Below are experts of layer 4 (counted from 0) of a mixture-of-experts language model. Rows are named router (the router's row for the expert), gate (a neuron's input weights, with its number), up (a neuron's input weights, with its number) and show model dimensions 0-127. Each number is 50 + 12 x the weight over its row's rms, rounded and kept within 0 to 99.
After each expert's rows: "mostly gets" lists some tokens that are sent to it at least half of the time; "comes after" lists some tokens at least twice as common just before its tokens as in all text. This comes from a sample of Wikipedia text that the model never trained on. Tokens count by the router's weight.

# expert 23
router:53 51 56 49 63 41 51 48 55 48 51 66 44 25 49 46 49 47 39 27 80 46 60 45 42 53 65 56 50 52 52 72 50 29 49 49 46 38 59 64 41 47 62 69 42 62 35 46 68 73 61 33 52 46 35 53 39 37 54 59 58 41 53 40 66 55 63 67 33 77 30 33 26 45 62 70 63 48 50 26 60 58 39 53 64 38 61 66 62 50 52 40 46 36 61 29 44 54 56 52 38 46 56 45 25 65 30 40 68 48 52 45 48 46 62 32 56 43 59 61 67 58 23 51 46 37 52 63
gate0:48 44 52 58 37 45 44 43 59 46 59 58 67 48 35 61 32 31 66 47 58 37 67 51 26 55 79 53 72 43 68 49 44 40 38 35 29 56 55 55 46 54 72 69 46 40 62 67 59 59 35 56 68 38 70 56 58 48 58 46 46 74 48 39 46 49 57 41 55 61 29 51 51 47 49 65 50 40 66 44 59 36 64 28 42 32 42 28 53 45 61 45 44 57 49 43 50 74 53 75 55 27 49 54 35 23 43 48 41 52 52 54 63 59 30 41 65 48 53 27 47 37 38 48 49 72 47 49
up0:44 37 46 41 67 38 50 32 55 72 56 50 29 43 51 57 55 53 47 52 33 36 50 64 55 60 35 34 53 24 41 79 70 77 51 62 66 47 41 50 69 27 49 63 47 41 49 46 56 45 70 38 35 51 57 49 40 55 40 51 71 29 41 50 67 53 57 67 59 45 64 43 52 47 31 48 53 59 36 56 59 36 72 64 21 49 50 41 61 58 54 86 53 62 56 52 51 70 25 41 63 38 36 59 41 47 61 42 53 34 44 42 52 60 44 40 53 45 42 58 52 65 56 51 43 52 38 37
mostly gets: " part", " number", " role", " List", " member", " form"
comes after: " the", " a", "-", "'s", " his", " The"

# expert 10
router:54 56 50 51 25 46 44 37 46 66 50 66 42 58 32 56 62 56 45 36 50 38 50 47 45 46 66 60 75 49 43 82 55 34 34 56 47 53 61 46 58 70 46 63 34 30 36 71 44 72 36 54 38 42 42 42 47 37 48 69 58 62 53 41 53 38 48 60 55 37 29 71 31 53 52 65 47 67 34 30 68 57 71 62 50 29 36 47 54 50 59 69 37 51 35 53 39 69 49 48 44 39 22 45 41 56 53 34 60 63 46 58 41 46 52 65 54 51 51 68 50 56 48 48 51 26 43 68
gate0:44 31 54 59 58 32 59 28 67 44 40 39 34 44 66 78 31 47 36 40 61 56 51 58 55 48 39 27 42 40 41 64 55 61 41 53 56 42 33 57 39 65 60 40 42 60 46 36 45 49 64 47 18 57 57 66 57 61 42 48 38 35 72 37 52 40 70 45 60 31 36 24 48 47 37 57 51 51 52 59 36 55 37 58 73 54 60 38 37 52 55 74 48 64 50 60 65 60 49 54 58 60 50 62 61 80 52 46 60 42 56 40 42 53 70 79 38 44 57 62 47 48 55 50 47 56 70 39
up0:43 50 45 40 58 27 35 49 44 57 46 56 32 41 36 65 39 58 44 40 75 44 62 45 55 48 60 69 65 48 60 53 66 39 46 58 65 60 55 58 24 50 59 48 36 52 32 50 34 45 57 54 40 35 62 50 43 41 47 55 54 57 74 19 40 25 72 39 66 55 41 48 51 45 52 55 66 44 44 45 49 62 69 63 43 52 62 47 50 55 52 59 35 61 49 48 49 61 37 59 38 33 38 53 49 68 44 33 43 51 83 29 34 45 74 53 57 25 67 64 53 69 60 45 63 45 68 47
mostly gets: " film", " work", " company", " music", " album", " species"
comes after: " the", " The", " a", " and", "The", "'s"

# expert 27
router:47 38 48 47 30 44 40 55 34 35 68 30 49 38 69 27 49 47 63 51 53 66 66 59 34 38 33 50 60 62 43 27 62 56 58 26 63 66 35 52 57 64 52 39 31 47 56 59 27 36 51 48 42 55 47 64 41 49 54 40 46 75 49 49 44 40 31 37 60 40 62 48 52 54 56 57 71 58 26 50 73 46 53 58 38 34 62 31 52 65 36 65 71 63 52 61 65 38 59 43 57 43 57 63 58 42 46 58 48 60 53 38 70 71 54 38 40 45 38 55 41 44 51 36 36 63 75 46
gate0:40 59 45 48 43 70 53 57 22 52 61 17 57 48 60 43 38 33 43 53 47 57 60 61 61 51 37 57 45 22 54 34 47 58 58 52 37 48 77 70 32 63 38 60 46 49 52 68 44 43 73 84 55 61 27 53 58 40 48 45 47 44 35 43 49 47 52 40 29 52 55 54 56 50 54 44 61 57 44 55 60 35 68 46 50 73 47 49 58 24 56 51 56 58 51 32 48 59 36 60 53 46 55 55 58 63 81 56 51 21 62 56 47 48 48 43 55 38 72 41 34 43 47 35 50 41 46 29
up0:47 63 62 58 52 80 66 45 57 46 42 33 59 59 60 65 13 49 44 70 44 57 38 45 37 52 54 61 34 30 57 58 53 47 33 47 68 45 64 39 39 42 34 52 48 48 58 56 38 38 70 76 24 49 38 70 63 63 51 51 45 43 20 44 39 55 55 47 39 54 63 54 35 49 51 38 35 51 58 59 56 28 45 67 44 50 44 47 35 47 46 43 50 47 41 31 55 65 45 45 45 40 53 53 49 74 75 69 53 38 51 45 44 49 58 51 46 54 57 53 36 54 78 58 70 47 73 45
mostly gets: "°", " .", " least", ".", ").", " which"
comes after: "2", "0", "3", "1", "4", "5"

# expert 21
router:40 33 55 53 38 52 70 66 34 71 49 48 53 48 53 43 35 56 63 55 69 59 66 39 27 40 38 56 54 62 40 56 69 50 30 42 32 58 44 39 53 35 31 32 42 60 53 50 42 39 49 41 35 54 71 68 52 64 39 43 38 33 48 41 46 39 48 58 58 44 33 47 67 29 52 51 61 34 52 63 27 61 70 59 58 63 63 40 43 57 34 72 75 49 42 42 52 45 73 40 57 62 44 53 64 36 68 66 36 50 29 39 50 47 49 50 59 37 40 42 53 58 57 59 35 64 74 59
gate0:58 32 59 56 34 61 49 49 37 60 47 41 46 57 38 58 47 35 54 43 53 30 59 67 40 43 43 78 58 51 54 32 63 61 49 38 40 39 59 49 61 70 67 41 66 35 40 53 67 44 76 46 55 44 55 37 50 43 61 32 63 38 37 48 47 42 62 60 15 68 50 58 57 57 37 68 50 50 63 54 54 50 72 58 27 46 38 26 53 50 59 46 33 41 62 35 67 59 55 76 40 50 58 69 49 38 58 63 43 45 42 67 53 46 40 49 67 44 50 53 71 26 41 54 42 63 31 53
up0:55 67 45 61 46 40 43 29 60 51 67 53 63 34 50 41 40 75 48 55 44 54 41 41 55 59 45 44 38 47 47 49 38 53 39 55 57 40 46 56 49 27 55 58 60 69 38 44 25 38 39 60 43 47 35 61 25 65 42 54 70 45 59 54 48 62 65 65 68 13 46 44 61 62 50 50 55 49 23 46 38 59 34 44 57 47 57 58 52 59 50 56 66 46 49 72 40 39 33 34 45 57 47 46 84 53 34 45 54 51 65 41 27 57 41 54 47 62 46 33 58 39 17 43 60 47 67 60
mostly gets: " =\n\n", "=", "-", " Website", " www", ";\n\n"
comes after: "\n", ")\n", ".\n", "\n\n", " |\n", "==\n"

# expert 30
router:46 62 37 29 40 36 34 36 61 42 52 46 48 38 44 53 60 44 34 39 53 53 65 46 34 38 59 43 72 51 50 61 45 47 70 48 58 34 69 57 55 47 52 65 52 46 66 48 77 45 61 63 40 40 54 39 35 45 38 47 48 35 28 51 60 72 48 59 28 55 37 63 42 50 62 56 44 34 88 66 42 46 57 26 69 51 49 53 33 30 62 64 52 50 49 47 59 66 50 66 72 60 58 41 52 47 38 60 64 40 50 48 48 47 60 46 64 73 56 36 26 40 70 38 48 65 60 47
gate0:45 56 61 49 49 51 56 53 50 46 45 64 55 62 69 57 58 43 58 42 63 38 45 61 79 61 42 67 56 50 23 35 55 44 60 39 48 56 52 43 43 32 58 32 52 42 34 57 77 62 48 69 42 46 43 40 72 23 55 53 58 34 50 65 51 71 80 18 55 41 55 55 42 32 56 26 43 57 72 47 77 53 48 61 40 49 49 42 39 22 33 51 52 56 40 63 59 50 45 47 51 40 44 65 51 53 42 37 64 70 51 51 53 55 51 26 41 49 61 50 50 54 31 32 47 49 41 51
up0:57 30 44 54 44 31 55 40 74 57 41 37 70 48 28 56 55 39 57 67 47 61 42 38 53 58 48 45 29 46 62 88 42 30 38 66 58 47 29 54 72 41 37 56 36 64 47 43 33 31 62 33 50 55 53 58 44 65 45 46 53 64 56 69 49 29 31 58 49 62 49 38 40 68 55 57 50 57 28 36 51 66 53 46 57 74 65 45 56 72 56 53 41 47 58 50 41 65 43 58 40 52 34 30 58 41 39 50 38 61 45 51 64 35 59 71 53 40 39 71 48 54 57 58 41 58 53 37
mostly gets: " not", " can", " re", " un", " sp", " con"
comes after: " the", " a", " and", " to", " was", " an"

# expert 34
router:48 38 43 43 54 59 41 40 57 56 43 43 33 63 52 38 74 53 53 50 69 57 49 47 50 34 74 28 48 38 59 73 67 32 34 70 61 45 35 58 70 36 48 59 36 22 61 53 57 67 70 65 44 49 29 40 40 56 61 54 42 65 41 31 55 47 46 63 48 35 29 42 45 59 61 63 53 56 68 45 34 49 38 33 58 38 53 54 32 60 54 40 40 54 37 34 49 37 34 64 31 49 45 52 58 40 41 67 57 60 49 70 44 36 50 65 67 47 50 57 47 60 63 59 62 57 27 68
gate0:50 32 42 58 36 43 53 63 36 46 54 54 50 26 58 56 62 30 57 56 53 42 39 41 45 48 55 54 37 44 59 59 35 44 25 58 69 59 42 77 48 70 74 70 49 54 51 55 63 31 51 42 40 53 34 64 45 36 49 43 46 43 39 52 63 41 28 37 51 52 55 48 50 41 48 44 70 31 17 40 63 61 59 63 48 56 56 48 55 29 73 59 34 28 51 57 49 52 51 63 77 29 55 61 61 52 46 43 60 65 36 41 58 74 58 43 58 43 54 63 52 54 61 34 28 62 65 53
up0:52 67 53 42 41 54 61 38 53 57 35 38 48 64 33 63 46 53 53 48 75 52 22 47 46 62 43 55 46 60 69 55 47 39 27 63 52 46 58 33 34 30 37 23 49 54 53 57 57 52 64 39 24 32 70 64 54 35 53 34 32 51 65 47 40 52 81 60 47 43 53 70 55 43 46 60 42 36 60 27 64 45 32 48 55 51 65 39 43 69 47 43 33 40 45 31 32 72 60 55 48 70 52 61 55 38 66 28 45 55 39 50 42 57 38 47 56 60 67 39 55 45 51 57 60 50 59 53
mostly gets: " new", " other", " both", " same", " early", " local"
comes after: " the", " a", " of", " in", " an", " and"

# expert 42
router:40 57 64 47 63 62 38 32 67 67 29 67 34 45 29 46 63 68 44 36 71 34 56 65 54 49 56 67 34 45 44 64 33 43 46 32 40 40 64 58 61 45 30 60 47 41 38 68 38 39 60 45 52 61 48 49 44 60 21 83 49 59 57 58 41 38 53 70 41 52 60 73 36 45 57 61 47 55 65 34 52 38 48 51 52 60 55 44 55 43 66 33 41 44 33 58 41 60 63 46 36 37 50 38 25 71 47 64 53 48 45 59 42 56 44 67 53 62 32 62 59 51 44 63 50 48 32 59
gate0:52 62 61 56 68 48 31 33 62 50 53 66 46 47 53 48 44 62 45 54 52 46 30 43 50 67 70 56 48 31 43 21 44 42 44 47 56 70 54 57 28 68 51 60 42 37 54 45 32 60 63 78 46 45 59 38 42 58 54 57 64 57 62 42 24 55 52 47 54 43 44 64 50 63 48 66 56 31 50 31 42 48 63 55 20 48 77 54 23 45 50 43 39 52 52 53 58 65 40 61 44 44 14 40 36 36 61 36 46 39 33 56 39 51 50 57 55 50 61 46 48 81 44 65 46 54 54 55
up0:49 50 71 38 43 52 57 50 43 53 44 60 30 38 53 37 40 26 41 74 56 69 54 40 42 64 56 49 37 33 66 42 58 40 61 61 45 39 46 47 40 46 61 61 39 71 44 35 56 62 54 41 53 66 39 69 49 74 58 76 66 36 44 38 60 45 35 58 49 61 44 53 46 48 43 53 68 44 67 55 51 50 44 46 29 52 39 42 32 73 56 45 46 30 33 54 54 37 48 52 76 45 51 39 52 43 38 48 54 68 32 32 60 23 63 48 59 36 80 67 36 45 42 51 57 28 61 48
mostly gets: "″N", " Location", " Preceded", " JPL", " ·", "°W"
comes after: "-", "==", "\n\n", "Personal", "|", "Scientific"

# expert 38
router:47 33 41 36 52 46 45 41 37 35 44 65 75 53 57 32 56 44 59 56 56 70 43 64 36 53 50 26 37 40 71 35 64 34 43 54 63 65 39 30 47 56 44 46 49 32 70 39 41 71 68 38 70 67 44 31 59 53 58 45 48 59 38 39 55 39 44 32 69 52 37 49 40 26 28 56 65 41 51 56 50 51 48 42 41 33 64 56 59 54 68 32 54 68 35 36 54 53 67 68 54 45 56 47 47 58 31 57 60 52 69 57 30 56 64 37 36 36 61 44 48 58 52 42 62 65 44 58
gate0:69 62 67 52 47 60 56 44 51 39 54 41 70 55 43 42 50 73 52 57 42 29 64 67 54 54 59 56 60 51 39 42 18 50 57 67 74 54 50 75 60 46 54 43 53 42 47 43 58 24 52 34 57 35 43 41 66 45 40 63 66 51 43 64 34 63 50 40 60 29 56 47 54 56 60 56 77 60 48 65 29 30 58 42 39 49 35 53 57 23 49 36 61 47 41 66 43 44 52 54 43 21 34 62 30 44 43 63 36 49 39 49 40 41 70 68 53 44 32 54 50 61 62 50 50 63 46 43
up0:53 61 49 54 51 47 57 40 42 46 58 41 61 52 50 38 45 68 51 63 38 39 67 62 53 49 59 45 52 49 49 23 36 39 57 54 56 64 71 42 67 56 47 43 58 39 53 30 60 47 62 40 63 30 23 27 50 34 56 47 76 46 37 59 42 40 62 44 66 40 35 50 48 48 47 52 68 64 41 62 13 51 48 46 40 39 57 49 55 27 51 37 70 76 38 64 59 46 49 57 52 39 33 31 28 49 30 61 29 54 34 46 41 60 69 67 46 53 42 63 70 56 48 41 45 68 48 54
mostly gets: " first", " all", " one", " two", " more", " three"
comes after: " the", " a", " and", " No", " with", " number"

# expert 4
router:61 54 40 54 35 47 52 53 60 50 50 33 37 53 44 37 63 67 57 54 40 45 56 36 57 79 54 50 44 59 36 50 60 48 64 36 57 58 38 68 63 62 59 33 52 40 48 63 49 28 38 27 48 53 58 40 58 50 67 46 47 43 69 33 66 24 68 28 40 45 59 63 53 54 66 56 77 37 67 41 43 76 41 51 45 68 56 43 63 55 59 62 53 34 56 42 39 30 51 75 78 57 35 45 42 37 32 53 36 49 45 43 54 33 30 56 57 61 29 59 49 55 38 49 50 45 61 40
gate0:60 68 40 45 49 58 23 33 68 50 51 65 48 50 73 67 59 33 55 47 31 46 55 34 58 50 66 70 61 62 47 55 45 39 51 42 37 61 58 55 59 50 59 50 34 48 47 54 58 47 67 43 46 30 35 64 43 49 59 51 53 37 64 27 42 50 17 49 48 51 46 57 41 51 50 50 43 56 38 43 55 48 64 58 58 40 56 59 30 64 36 33 47 51 38 61 53 55 18 63 39 65 45 50 30 47 26 57 46 36 29 79 59 70 55 61 52 56 57 51 59 48 28 56 24 40 38 31
up0:55 62 38 48 62 60 47 43 53 40 34 45 46 40 58 37 74 40 57 43 36 44 64 45 46 43 56 77 51 54 81 44 48 65 38 68 49 72 80 59 58 42 33 58 52 30 46 62 54 50 54 46 50 64 57 37 54 54 59 50 60 51 59 48 69 47 60 55 24 71 46 55 49 77 23 61 48 48 37 26 63 49 45 50 59 32 57 39 48 41 73 48 60 48 30 33 31 59 31 61 50 65 38 53 47 48 47 53 56 32 60 45 64 33 39 34 48 63 59 41 60 39 28 47 45 39 52 50
mostly gets: "°N", "″N", " lb", " using", " mm", " gun"
comes after: " |\n", "4", "3", "5", "6", "7"

# expert 40
router:51 30 64 64 53 40 54 63 72 43 56 56 36 44 56 50 53 55 62 48 69 40 47 49 21 56 31 56 45 47 32 39 51 42 59 51 47 24 53 49 58 37 33 51 49 58 66 47 26 50 31 32 44 59 54 56 47 45 31 56 40 38 62 63 46 44 31 54 50 64 42 41 65 62 68 63 74 46 50 65 34 75 62 50 67 66 62 29 34 51 45 59 65 43 52 66 45 56 67 49 48 76 58 45 42 38 69 39 56 57 32 42 66 49 69 41 51 43 43 71 34 37 51 56 53 56 61 31
gate0:78 51 50 59 50 72 61 32 66 32 38 59 58 60 58 49 60 70 56 46 53 44 50 48 70 48 61 54 33 60 48 52 66 53 27 47 47 56 47 31 50 53 51 33 55 45 26 68 60 43 65 37 37 42 44 51 46 31 61 56 51 55 45 58 52 56 44 45 41 39 62 54 59 43 37 56 43 48 31 39 55 55 44 45 55 39 35 39 65 59 52 42 72 51 44 58 77 32 40 41 46 49 20 45 38 41 44 50 54 45 51 48 55 34 75 69 37 83 55 47 59 39 21 60 61 44 64 76
up0:41 50 46 47 58 58 66 39 86 37 38 60 63 42 62 43 28 73 57 63 55 50 46 50 44 49 43 70 54 64 42 43 48 49 43 55 40 40 56 54 42 51 59 29 37 53 45 65 51 49 51 46 42 51 38 52 70 39 60 56 36 45 55 59 39 37 29 46 48 49 60 45 51 43 52 62 49 39 37 57 35 77 46 23 57 64 32 22 49 69 47 61 66 51 46 69 69 45 43 59 67 72 31 64 55 44 34 46 46 40 30 35 54 42 78 49 33 61 44 49 61 32 57 48 39 47 74 56
mostly gets: "/", "–", "-", " (#", "−", "⁄"
comes after: "\n", ")\n", "7", "0", "4", "1"

# expert 44
router:65 41 44 52 33 37 82 43 29 38 37 40 67 49 50 47 47 50 42 47 52 60 68 30 47 58 44 43 55 61 24 64 38 60 35 41 50 40 71 42 70 55 60 46 32 65 55 35 41 56 49 66 63 42 33 38 26 32 49 58 41 60 49 38 34 55 63 77 36 40 41 47 54 60 40 50 41 53 58 58 63 46 62 52 61 63 66 61 31 71 35 67 45 31 39 60 58 54 56 38 31 36 60 55 55 59 65 51 38 37 47 42 65 44 44 69 72 43 55 55 44 62 45 33 46 44 56 43
gate0:66 52 53 62 36 47 44 56 49 34 53 45 54 59 51 66 56 57 55 40 57 53 46 46 61 62 79 46 55 62 51 44 52 58 48 40 69 39 64 30 65 66 55 61 64 75 44 40 34 32 63 37 57 52 25 34 43 28 57 54 43 54 62 51 25 43 51 62 30 34 58 54 59 29 63 36 50 35 31 39 68 61 56 59 30 66 49 69 52 51 30 62 40 43 31 50 51 62 63 50 35 24 46 42 59 59 60 51 42 42 58 45 59 37 47 67 59 65 71 32 39 49 49 48 41 43 36 31
up0:53 42 12 42 44 50 44 40 39 62 46 58 50 36 82 44 42 40 48 42 37 43 74 44 50 57 41 45 42 43 40 41 43 51 65 48 39 60 59 63 42 48 36 34 58 54 78 48 52 43 51 61 47 61 61 74 42 61 18 53 58 34 40 34 40 60 50 39 73 36 49 50 51 64 38 82 56 46 52 52 66 31 49 37 38 46 52 58 31 55 51 44 73 41 69 29 46 52 58 43 42 44 52 59 56 47 43 48 46 78 41 57 59 53 48 40 51 48 44 58 66 47 58 70 71 48 54 70
mostly gets: " Synonyms", " CM", " cy"
comes after: " ", "0", "9", "1", "–", " ("

# expert 7
router:57 32 29 62 39 37 64 36 63 35 45 27 58 76 59 36 59 57 62 55 55 72 34 37 50 65 42 63 26 66 36 66 53 37 55 42 39 44 44 31 47 45 32 37 33 56 62 59 37 50 49 45 51 54 48 42 55 50 67 43 42 67 44 54 48 35 30 49 55 50 29 51 41 57 46 78 61 66 59 52 57 71 68 37 39 50 59 26 35 69 40 54 55 47 63 47 54 57 55 47 61 52 67 76 47 54 54 63 52 65 60 59 61 48 50 50 63 33 44 39 27 63 65 49 44 54 64 48
gate0:29 83 65 42 41 58 42 40 47 54 35 58 57 22 45 35 65 44 45 47 47 55 58 50 35 46 44 57 44 21 62 47 46 72 45 64 71 64 39 37 38 43 61 48 44 37 59 62 61 57 59 55 62 70 29 44 33 42 58 59 39 59 59 52 37 52 39 51 23 34 59 58 50 19 51 25 63 44 61 55 52 47 36 40 55 45 56 62 71 53 44 48 65 40 50 51 55 78 39 37 53 59 28 62 43 41 65 51 57 52 42 48 51 28 53 59 46 68 44 57 37 44 51 52 43 68 48 58
up0:44 37 42 40 58 44 54 25 54 55 44 58 58 39 61 34 66 44 52 54 64 66 68 46 44 47 38 67 34 33 49 38 44 52 51 56 56 48 65 25 49 37 25 39 46 50 61 53 59 55 67 60 53 83 38 59 55 50 55 49 49 63 59 44 22 26 28 61 59 52 48 45 50 37 28 58 87 55 54 54 34 57 69 32 42 44 57 54 54 59 52 54 50 43 68 54 68 53 45 24 40 63 51 51 36 53 34 52 67 61 49 49 54 50 52 30 42 61 48 51 33 38 37 55 26 58 59 47
mostly gets: " Annual", " Metropolitan", " Modern", " Aut", " Ancient", " New"
comes after: " |", "|", " in", " the", " January", " November"

# expert 14
router:46 55 47 39 53 46 32 44 80 42 47 31 46 50 43 66 41 53 37 35 34 69 61 47 60 24 69 62 61 49 37 53 74 42 70 74 51 46 46 40 59 26 52 79 54 42 46 40 75 59 42 80 46 32 51 40 60 32 52 38 34 44 64 49 50 68 47 52 27 47 44 55 38 67 50 59 44 41 61 37 38 40 46 45 67 57 55 51 43 56 49 65 36 32 49 46 27 78 56 57 49 44 61 41 46 52 51 51 62 48 45 59 45 36 62 64 48 68 54 55 31 49 64 59 53 44 50 50
gate0:48 49 74 27 66 40 50 61 56 48 58 38 39 45 64 54 47 43 35 59 59 57 48 45 39 72 48 54 83 91 65 56 27 55 40 32 52 38 63 45 38 58 40 48 54 52 53 51 61 52 44 42 73 43 29 55 41 45 52 36 70 63 36 51 42 59 57 56 45 45 49 39 51 61 48 48 43 42 35 48 54 48 52 49 50 41 36 44 60 34 60 72 41 71 45 54 28 50 40 55 44 66 47 60 50 25 58 33 48 52 42 35 65 43 49 42 45 72 46 39 51 45 66 49 17 64 71 40
up0:66 47 49 33 45 56 51 49 40 68 46 43 68 47 46 49 58 47 32 48 35 40 48 60 26 59 46 58 40 48 38 37 44 55 43 45 73 42 43 59 65 74 39 50 34 55 56 62 44 68 59 54 16 61 56 39 36 51 31 60 35 56 37 62 51 54 61 57 51 50 40 64 65 45 50 55 52 41 53 53 60 53 52 30 66 49 31 62 62 50 49 51 64 50 54 38 75 26 50 25 65 66 29 61 61 39 76 40 71 24 44 43 56 58 46 36 77 65 45 43 46 47 51 55 55 54 30 49
mostly gets: " dis", " lost", " sent", " used", " rel", " reported"
comes after: " was", " to", " and", " were", " be", " is"

# expert 24
router:53 60 54 54 47 38 56 55 70 43 35 40 59 44 37 51 35 55 51 65 50 50 47 67 62 35 42 66 77 34 59 43 49 49 26 49 36 71 50 61 63 80 63 57 76 69 60 54 49 38 42 24 54 32 36 62 38 44 51 61 39 19 42 49 53 60 58 38 35 46 53 40 34 27 43 44 46 39 65 54 39 45 47 60 49 48 53 43 59 57 78 49 51 42 30 63 59 51 49 63 60 34 56 46 62 70 27 55 32 53 65 44 36 51 65 65 38 54 61 47 46 42 47 70 53 58 57 46
gate0:31 57 75 61 35 69 62 33 40 58 39 53 72 25 54 46 51 61 58 28 54 50 59 39 39 48 51 30 50 40 51 46 34 33 56 30 66 15 48 48 53 45 64 45 47 43 47 44 49 67 38 64 40 44 61 69 44 57 53 61 58 42 50 32 60 56 49 50 43 36 92 41 55 65 46 46 51 72 34 50 48 62 48 43 51 60 55 43 38 31 37 37 40 28 64 45 44 39 54 45 64 66 56 49 51 55 63 55 74 53 40 38 45 50 61 40 62 53 45 60 38 68 41 48 29 45 48 50
up0:71 40 45 33 73 28 42 78 52 55 64 47 34 78 41 59 38 47 46 52 43 44 52 49 37 61 45 76 51 73 45 66 53 58 30 70 47 59 45 65 49 49 41 45 44 42 51 49 43 35 56 37 66 63 40 37 57 42 37 44 53 65 51 73 47 43 58 59 57 65 16 57 54 47 57 52 53 42 64 45 38 36 45 61 55 42 24 59 51 52 49 45 77 75 44 51 61 67 54 51 45 47 28 50 36 48 49 52 30 40 54 69 51 28 35 53 35 53 58 42 59 41 44 61 69 49 46 53
mostly gets: " was", " were", " is", " are", " has", " had"
comes after: " It", ",", " it", " which", " and", " there"

# expert 31
router:56 53 61 47 56 34 63 31 70 43 41 52 64 59 31 59 63 48 64 54 60 70 76 36 46 44 48 57 43 56 32 43 32 53 43 36 40 44 28 75 37 67 45 63 41 37 64 28 52 43 57 50 43 59 30 52 57 42 41 59 42 38 59 46 63 70 50 65 38 56 41 43 55 35 39 72 61 42 34 33 57 40 54 23 64 40 37 28 60 37 39 43 72 57 60 39 50 41 36 44 72 68 57 60 51 56 66 54 47 63 55 45 66 62 62 51 60 39 60 62 56 47 58 52 44 39 66 43
gate0:52 60 51 45 59 64 67 47 49 29 78 52 53 53 27 32 65 49 44 71 63 33 49 48 59 30 33 43 37 34 52 60 63 44 65 54 37 65 38 39 42 52 39 60 45 55 40 61 35 49 23 42 46 59 49 81 42 55 36 57 66 57 65 56 51 40 52 41 43 34 56 42 36 48 33 65 55 39 39 41 47 68 56 55 54 68 51 52 51 60 34 74 61 54 56 38 59 39 69 28 64 38 38 61 48 63 45 53 48 45 67 45 47 57 42 31 62 42 45 58 41 43 27 68 46 49 22 41
up0:67 63 50 49 57 72 67 50 52 33 68 52 52 66 29 30 59 42 39 56 69 34 47 54 55 36 33 37 43 55 56 47 60 57 61 49 45 67 48 28 50 57 44 68 44 51 44 61 47 46 32 59 38 57 47 71 41 50 41 47 56 71 70 44 61 49 57 43 30 41 52 36 44 39 27 52 45 46 46 40 57 69 57 77 60 59 53 50 59 61 42 68 47 65 61 41 49 26 74 22 68 30 46 63 56 50 52 55 51 48 49 38 61 62 46 42 63 43 50 54 34 44 20 60 39 48 24 49
mostly gets: " k", " Se", "Ch", " U", " W", " Y"
comes after: " |", "-", ":", " (", " \"", ";"

# expert 5
router:44 54 40 61 50 58 51 40 78 47 52 44 46 44 42 59 46 40 37 36 46 58 65 63 64 20 45 47 49 31 56 70 60 31 45 67 54 57 64 37 64 33 52 77 39 76 49 34 66 56 45 64 44 37 43 37 54 50 50 43 60 34 59 46 47 66 50 62 55 50 45 31 40 56 48 49 44 50 45 52 45 48 38 53 59 46 76 79 62 48 65 40 33 30 33 49 43 57 56 56 42 28 45 57 40 56 25 74 66 55 68 55 34 69 34 57 40 63 65 43 41 36 52 63 44 38 55 43
gate0:74 60 47 56 45 61 43 72 52 37 41 55 50 58 56 44 55 45 63 37 23 59 63 75 57 40 65 58 51 58 43 40 63 47 60 42 55 49 35 34 35 54 64 38 44 56 35 35 64 59 38 57 41 47 28 32 28 57 64 45 50 56 57 50 43 61 57 48 61 51 45 56 50 70 66 58 58 63 74 47 30 46 51 58 41 54 46 61 57 50 54 71 62 36 52 37 49 37 50 33 58 39 22 50 56 42 48 57 75 52 57 53 41 49 77 67 44 46 65 30 50 51 16 25 34 46 53 45
up0:67 90 60 35 51 35 49 74 55 31 53 56 55 54 54 57 24 21 41 55 47 52 67 52 27 43 45 60 44 72 38 56 62 42 71 62 51 30 48 34 39 54 52 40 51 58 61 34 45 50 45 47 47 60 34 54 40 48 39 46 57 56 50 47 42 51 68 40 70 46 68 48 51 75 61 34 46 62 74 50 32 55 56 48 55 57 42 75 65 34 64 50 61 39 54 38 47 45 55 41 52 45 44 50 47 46 67 71 58 44 55 60 42 51 55 52 44 39 65 34 48 56 29 34 34 33 44 37
mostly gets: " used", " known", " took", " found", " named", " began"
comes after: " was", " is", " were", " and", " to", " he"